Below are experts of layer 5 (counted from 0) of a mixture-of-experts language model. Rows are named router (the router's row for the expert), down (a neuron's output weights, with its number) and show model dimensions 0-191. Each number is 128 + 32 x the weight over its row's rms, rounded and kept within 0 to 255. Numbers have three digits each.
After each expert's rows: "comes before" lists some tokens at least twice as common just after its tokens as in all text. This comes from a sample of Wikipedia text that the model never trained on. Tokens count by the router's weight.

# expert 17
router:184149104159162149092125147152122152162106111163145046112158157114141060121103157116133134133138169139126159098166109138145144131108123138193141116137170113098134141102093056116138157148099194120140091121162124141046122062141107100152109134127075091165115112135128172151087157147051158117129115048087152155175151124122092138090075088142070153152145141111068101066173152127115115139134140151126132112148105180122171131158168170107070141121227148172080112181142166120084136098103115114150045166140179137118156127135159106100139125096112102102128152056129129111089159072137092145
down5:168052119104137084140115085140136162119129134173113140146184159125105087098213101128139113089127170131200148118164133142080129120134105165162124103109118131121152138136174177127166161068137105149158122123121110133096127198133121134181107108094145106127141125133079138117120156139204111094089024111122152168123184143199129152118226120137122112105088148147140156098201127140159129157101099180106184078187147138110156106127211134088145221153129152153156128113136085100136087134099112115146112132140118091101168106128167178150153143152130090113202112126132089133124096098121140093
comes before: ",", " |", " (", " and", "'", " States"

# expert 22
router:141106096123175158139146131117144112141119066127145113107144141127118133113152147120127144113059181090109116129204161112194124116068201120165120127111217094082146141089164153165169106122084108168176127153133093121109108149162177173164070124137099077122156127160127136091118134200102106111152157104126135074157141079103105141123118091171134176132139110152116111091155142129075152092136170149123123089109105135108188126156159229114119117168138115162080124157118133096076054097106118091152113194094101194111096094118141126077081128106100180093141135140067077139130099138146067148
down0:191105169110123099140130163098155105135190089132095132133144190118074141126194119139090117110176217162132152117128046128144156114102131132148185100143109148108154148128182079169161137148152116180128141133164125193146069098151165142124133127155102128127159076091102110090118122122131083153094096148134048127117176161079067096115139136149190127126172128100114076091164138106092172124104121141122129134144074138131098130180145154138184080165109133081195106147069144120145090151154121199126169145090059114118075125131088119145112139074142132088159122118149213089123110127129113109
comes before: "1", "2", "3", "4", "5", "6"

# expert 30
router:143181114173112135128173171138101132147101090164169112119138114153136121065110170129112141108072134119083104118174167087175152140092108123146077074123171113139050143085118104115120122101085156122163160145198081104131124156084150147123106054113139122134098185098124104132140162210097151136105151152125118102151137132087136208117107136131100103121150137202117111109134137109089194150091084171117189127138183170065114184147125190114087145116184139121065133150151137131113128141130064084126093110071131158164102143095142089134125147105067143118119104125098172029129149087138119114
down0:076125101123090094127102109092163124078062123093158104143132179099132154209133100138130127138184094122122115128078090139101140182113168122151160091075139082173205187168161120132195145130118102095065184066142126108109183178143119139092098122158165118126129077162163187124081048124100114166084110156118143160113140094103152135073161144119122122080142066113099154122214097154063146130160098151115061130143154133127122085174144101129145113147082121136122111106073085106177127135151138153128121138115100100117130117152091118125133143094117160148174105134151164143099111091115056092
comes before: "1", "2", "N", "born", "S", "A"

# expert 10
router:155110100130122158193143156089100080138070107147099108067143083091126096081166140159122147053107212143098164136199136126158143113130137095157140048119187099109133092168127155127156125107073160137140109120153110094082160148121117102147083142109165075153072158116139140159145181110122167156043125091121132098172199153102111144179062116150114189128144109124128136150142149113156164138145094176124156143181116196130170159131143143188106172150099092105115103116118131112155123051079077129154105172147144156120101128081128131138101156085130158089152093152123100143162111099161080129
down0:131171176105115106110139126100088125104171160120055112131198156220116184124118101159168130129131084187172145140139130145105084142128167130077082149153139095150158164109107142157111104144144105108121091158135125100137105054122081098116145137164128130116141168116125105103186124110138169136159084149095195067162154137128133131143121186146135208111128170092092101159085146137155060066148138143116094167140144138129094118174118134096090091108141099188127079129130175147152144061133166135066163114169109120138171132100120115174097092179082180143100135179100134124097162108158064064
comes before: ",", ".", " of", " and", " in", " ("

# expert 18
router:171209125130099128091127150131057126146069078156153079079139154131125083057107167217147148074080152161126124140127160115163142196094108104122168055134159113154118124145186134208138115071108141153156145142148121147036157111124085160138096122134143095140163128105159115107132156182127139105127193096106173157124154138101126167103098115131112163123137189160088113127111143152136129162084114187090107142161103145092136152122152146189125110172129084139122144156120151118128109071110144081137091173139122127132072093095121145128107090101121179119114125040099148152111077104137082160
down5:144068166170107150099107135124149222133130111147098132136138135194145156115157088182173124058146110118141149111125101135122122162163136123139070180152181116132110098121143143124159130182164102107095152103139159067086131215150126084116116150134160164103132127105174115125163144131159171144155129093200104095128102131136160190087113178126108129110181098077087142146123154101143086134086113104111147041113092101207179171152104131115148098073097125113104124147098090125089162114128106158109091118139124085126152075096120138160182099094113068104075104107182122082167124170112149192
comes before: " of", ".", ",", "s", " in", " and"

# expert 2
router:138125116127132093123160194098084079146095130094185062117179137080079110086112138151087160074123162134099141125149102119182125073178137121103142115179152167106110081110093141177073112163075134114074098125214062106078142123120177110138099109108132043112136130086097166074122149150135146143101134118121125091152156073112096110056096115108071124137119121135102082117116126126099128186109144155112124132175116101126134107158114182178110162150192136194166114183087143119133125124044094144157117169160131123133069145097132112114145116110101127110143153086081116164095162088171109129
down0:088110149122122142150110139137145099100114157173150117101138104142153104145142138125123119048153152134142145108121116147149168112107164119146164141103161133113143135100139090196143124162101117098081140119161156135132135124157181172084147164061087135142144142167063132101126134146159133168101110092147135083144124099119158129129214131086164153086133170142079108104091129085145139120102157091115085135128134161149123068083118151108119099110102000127072157174099203120099170255128150120170171148155141110120105079107155137135142138122133108134106149159112143055135032063104127117
comes before: "\n", "-", "|", "==", "The", "==="

# expert 25
router:162091120163160150181140115110065137163116097118143096084124096127130081029135151136128198136065116127122110164116147139137142139146132145162150124162214123091076154156162077163137112068114160115168146155139104098129153087130097185124113145162077122173099148183112115091146161152129111058116170099137128107147156139094099158141143108166071142119166185146116111065174128144088128193133077168119149071192118144076150127100157113122094129145136114082111084161073200177083123119106108130141104157122175138217104131113170093148139094090166108139100111119094138097100104094135128118
down0:150119141082164126189101138142142108107062171071124053130153140084107145148100177116110086136105152110149120117152165127119107212116129105146135062103188104188103068132103129151159169136077146126149193103116148150147088146172121131106083158146139172135112108105119139124087161159145176149102136154129125141100091134130123132087148168048052085100115120097090149138123102179117096108168067160133133150173100119084126125136089117083069215096136126075111157110127111106130164124154161113137161145122170153118090094134088103147169149160055097116101153094127101114147098084120225124
comes before: " and", " the", " he", " which", " but", " it"

# expert 19
router:126141066160113166146198167097099079165068079133134107101102142112159106090112156127134182068104168177099097124154126086194146132160169139137134108116150122123104161138179165062107137148089165228138136152139119140075136145115142075147117110127126124183090139153116097130112121139109130108135160087174072108137113097118094125137132121156160136175144105175086164085134146156096123137112149165090181125103140134111113152139167174202099175133170110085122157142129132166104106114116073166165109163102113124127090090050136054097113065107135154129060137118064163090073136092166092130
down0:064110105098115160090101147097153151080144184145117143108153130119105120153128147109157116085114125112122122112131112156082116054167126168185161120116164203144109146120143135146146113126117090136148156109155067133163111121126148145086137185119183147128124223126098102146112106146107096172143171106077076152196107191145183156066133151101146158141189182139171143139136155124127133133139124133181162146129114100088126133143174095162162132086113134152128122080122156182207151188157190129156094172135135104102083167115112136088093129122122135112189159099213162151078111187061138133
comes before: "s", " of", "ed", "ing", " to", " in"

# expert 26
router:147110091125169134159127145141083067135122111146145113077133170147152156075097171147134126124145199102134102142150165116152132164131159094128115101193143100114175149154083131102094214092127134138108071123140161151147127136077101149106121088158096088117161141110080168104133150178114159103144162118107097117165184097113098206126122069152120141070208072093119113120110166103153108152120078163078165121137111111126196191144086121162096093160127161133132049167134162131152097076091149105146120158149126205121162104093168092116152082058082151117112142083129150137095107150144103084
down0:076103136137147105103112154111115133123134096119146152131147109112150108134194106114149208103171178096089091134163172094103133146145139094120080098145174140169082120106188126098173074091150100138162104137127175189165102193165105152157109105153155123134132175153160109125081116088131176062133154177152152033120067166075148126112169105148124115131140145120179150147157097125166143129074166137113131130172139077158176125066119176136142101123139145103104191112126128178140184103200088126089156158152096149086114105158070140110142086111140135105099069131108094199176121091102141138
comes before: " a", " the", " was", " be", " been", " also"

# expert 20
router:151104098171142151085090175100050065114116100112157105063098100126120073055113176073175145087112150090136155112157208052140175144141154146146080072139111143099117147137147151105147217131115169128101172124117131121146100131116088089147100137120105140165072160120136136108186149145082122127120129097121167085173131094136098188119115110112121121176146082131109107095120149100135118138151139162124083104134137095095157144161134154160117124143117147207120153152123113145075118119136072143123109115130139161166139145018129123082067096137155095081099094137087132167146198127121092083
down0:121165117112115206059155127168127122138154108171072123143153169158135175092199145158151106070144093117117117132083129092129175119151166070141133120099138097092165084183183147143101147147128113202097047121129079174057148123126188136092183076116145129128153084124136087133110055158120111106119147088146127134108100138107133090114129181094100124145141180128089099122131127182105096156098189131062084156107153120174194120124114138185100156142158099160176128144167131151157170118129122142126123138150116146131152090169135121124100171086130116176124164068165192174125157112164105145
comes before: " to", " by", " in", " the", " a", " on"

# expert 1
router:091167086126120090105150157074114103175087129174139130086175077085071114111074144156190161114110139101110126144124104117195154151106130135107096098126189069107144143094138152168107140126061158171133102141175178152031123098144140145127136132165144159093067170178131133132128146184094108141113170072094114163120121089136109138148066110142086107136142159206162172124135153104106077132120144133118148096093092154137100179116070124138091133128174111154137092188124122196092096121086076139163145129099181163123163137122151100141128112117108113109068151090123170093104119140141039128
down0:116163156168157112157089110086163130075135056170117030138095127138139118195112149133124094114103167082178115119089177160094137138122176137190109134080130144134142177094105097186120144110170084081094071095136132064182123164150131097116102152155148123077169118113129068101112090173149124111132103132111161134144128114126137113187131112115162105066119085145125052141184070199180167131098166189085151180139153074099130087144103113091159111158127140079097138125093146139095092160155138087110119158132136139102133114116089123172085126149135176162141163129120107087129086094093123149
comes before: ":", "″", "′", "3", "0", "5"

# expert 12
router:133143088136069137139130161112079123135104102149178122133148120065075140102085117185115195124064148079110119135154119138184152146086130108150132113188086099123146172133105094098094132084093118159177114149143134142097093117075139102171066093110063110170131193162143111119175147150083112162055143108125149100174155098132112150125101126122130191182156118108069102102158140126049128161176077149109140135121118100081137211155179193107116124158139176147133150128152134138122098082094115149151119180139144132200116118111191129122161141114073182106101118137126118128089130094133062139
down5:162128121195091098140136101144191170074194111142164061114144156160169126094165182092110094091179148152096161131088107107090106109099125166113095119150178134161149098145114182111081071166136170121134123097108056162126178059152113119115101077150071188093104103106129143132159102085180177133129188104142126103096114119127151089148148140153112101122158169149140152089160136107165137134122148113108102131189141130096122109124089097170112129073100117167116112164087153177141204063163132125145145072103141147144172119102096088101111155122142122058114034132110154145135103148119111156
comes before: "0", "9", "8", "1", "2", "7"

# expert 0
router:143145094143102112104145143072105112150088067130142116112123159111125051126087154101113147092111141118112128120106108081164195125140127119085068095162124088081112125153070148142137144147090163133051164154182130120111115083111099090114027098119140110107067196129115114090125124186109147138142116093114109127142120123107140160100098062121141154160164156116114139146187145113125126211160144156122148133155175119141089120104131128137088124154149136111063087178084103182102119112112131106118135184120091107138149156116243153141163081102126174043125091078116174112175122105148112090
down0:126167121048177145123068144098096166123116101094183147114159113101150171145173089141106124115143156122095169078108064141074113157152119141150182105118122120077088100089181111127140118151132125154128083180086128123104151146131040114127168089146138134100161149115130069132199109128121165098156110131028145133111136121160090093130129117126138140144181112135166146141126169159085083115091117152170138114123163134061166162137167112144079110088143174175114116129146162110151069204116111133077083119177142089123201113145043131107082120133178106111100098152171124131087140123131085155
comes before: " ", " |", "1", "2", " \"", "---|---|---|---|"

# expert 29
router:166214126164172127104112121134132130109106107087135103109112122149139079093097183103136157067075163127120174201123153078161197125184123167111160101163136117140118126126123120109083138140066105125109102123131094108105144080100137104128082121167139108122105088148092135099131156153145161083052169109069112098168154101117116150100108104131097130109135119128111181142194125091118142160125118133082095123153145172149140081083095240169084144123158081149111120191097173110081128080144077099134100099114124136154142112037190108090095093090160135094142095089166129114119140125145074136
down0:167056082136143148091133115090152114132154117131114158134074031112092146107100111135095146089156157144140158158093114072164174128153157145125184116127131112155086125150153165156098169187047099069167078176144150124105068150091126145123207112169187138093144165152191165157110132136200129117125097152111120123087112107086100096089119147178160057125135157066096088123146118117110086173162113144166164136148138150106142159143096142116126121065150152068124107087159129117129148078119096145120073082121126155182114130148076102087130142173156097127134058082133116128145137123121099106
comes before: " |", "–", ")", "6", "5", ","

# expert 13
router:160178125128124171101088135082120159135112047101149093107197128093172093110129132127169112132111143094048163134108171155137160119123129102137168094112131099135163123138099123129092166105074143175147128160164141089107107123090157136139114083125151111102111157130059168104141194149083079125092174055114158101164141116080134184080063125164092073152178109137125117052155143128098115138160087152066145112125138175108132138160158169130127163146101100142111117146121112178089118156104063127157099196146120127137095119066183105065182145111100151142136110129136097132051158132138065099
down0:185186102103126137076113101122122143073104141130061099186148131093117093134103100100141166097120123178084177143141111150097143151173089098134152123050171092115105099164175106146078170157174089094128132141185134176148140113137157103093101139213170149135121130082136160096142151123157182131133092169147096138081021111116121154173156094111150142123130140111093093158104106170170102142153213110101176112137158135191106075181122135106108168123110168143108108102116134134113146168135106164144118125154092120146084114148125108120068178146173098122131123153190128082184119099162182133
comes before: " |", "–", ";", "9", ")", "6"

# expert 8
router:154204100101171160136133157136095141147088083096192080078109152102119112074145152090141137109074145171073141130149117097141151162096153122134098064095147151104115114138166134086145185114087209157118076148135086112060145142085119136118118095171115109200111146149149153108097134152110088138114095109076145147149189078086080139104050116149073147131128112164060164149150166132114116129062130121123185084149132113067108163102129166185115163128177149149099136127139174134141094124079092120147155153099199162158119095110153083105156096111112138133090141115126101079153131115152074110
down0:166123162118111128153131122183095082118118057225096152140079158112106157111126123068138158127101130153136119169125107115105132130122159105117100116102144127049112086172153123153131150120146122102116163103057180110127127095144122162088112064112112150088130073065158109141101129133121089182118159185098169136101171149175160109073112180171122108104098175162068109197106120123188143189058204155070096174103119143114098143103167125069152137104081111158103085124134185116111153082126117105164162133163135153105100146131168110098091093111132128125104128137147106182129124110188095125
comes before: ",", "s", " (", " of", " and", " in"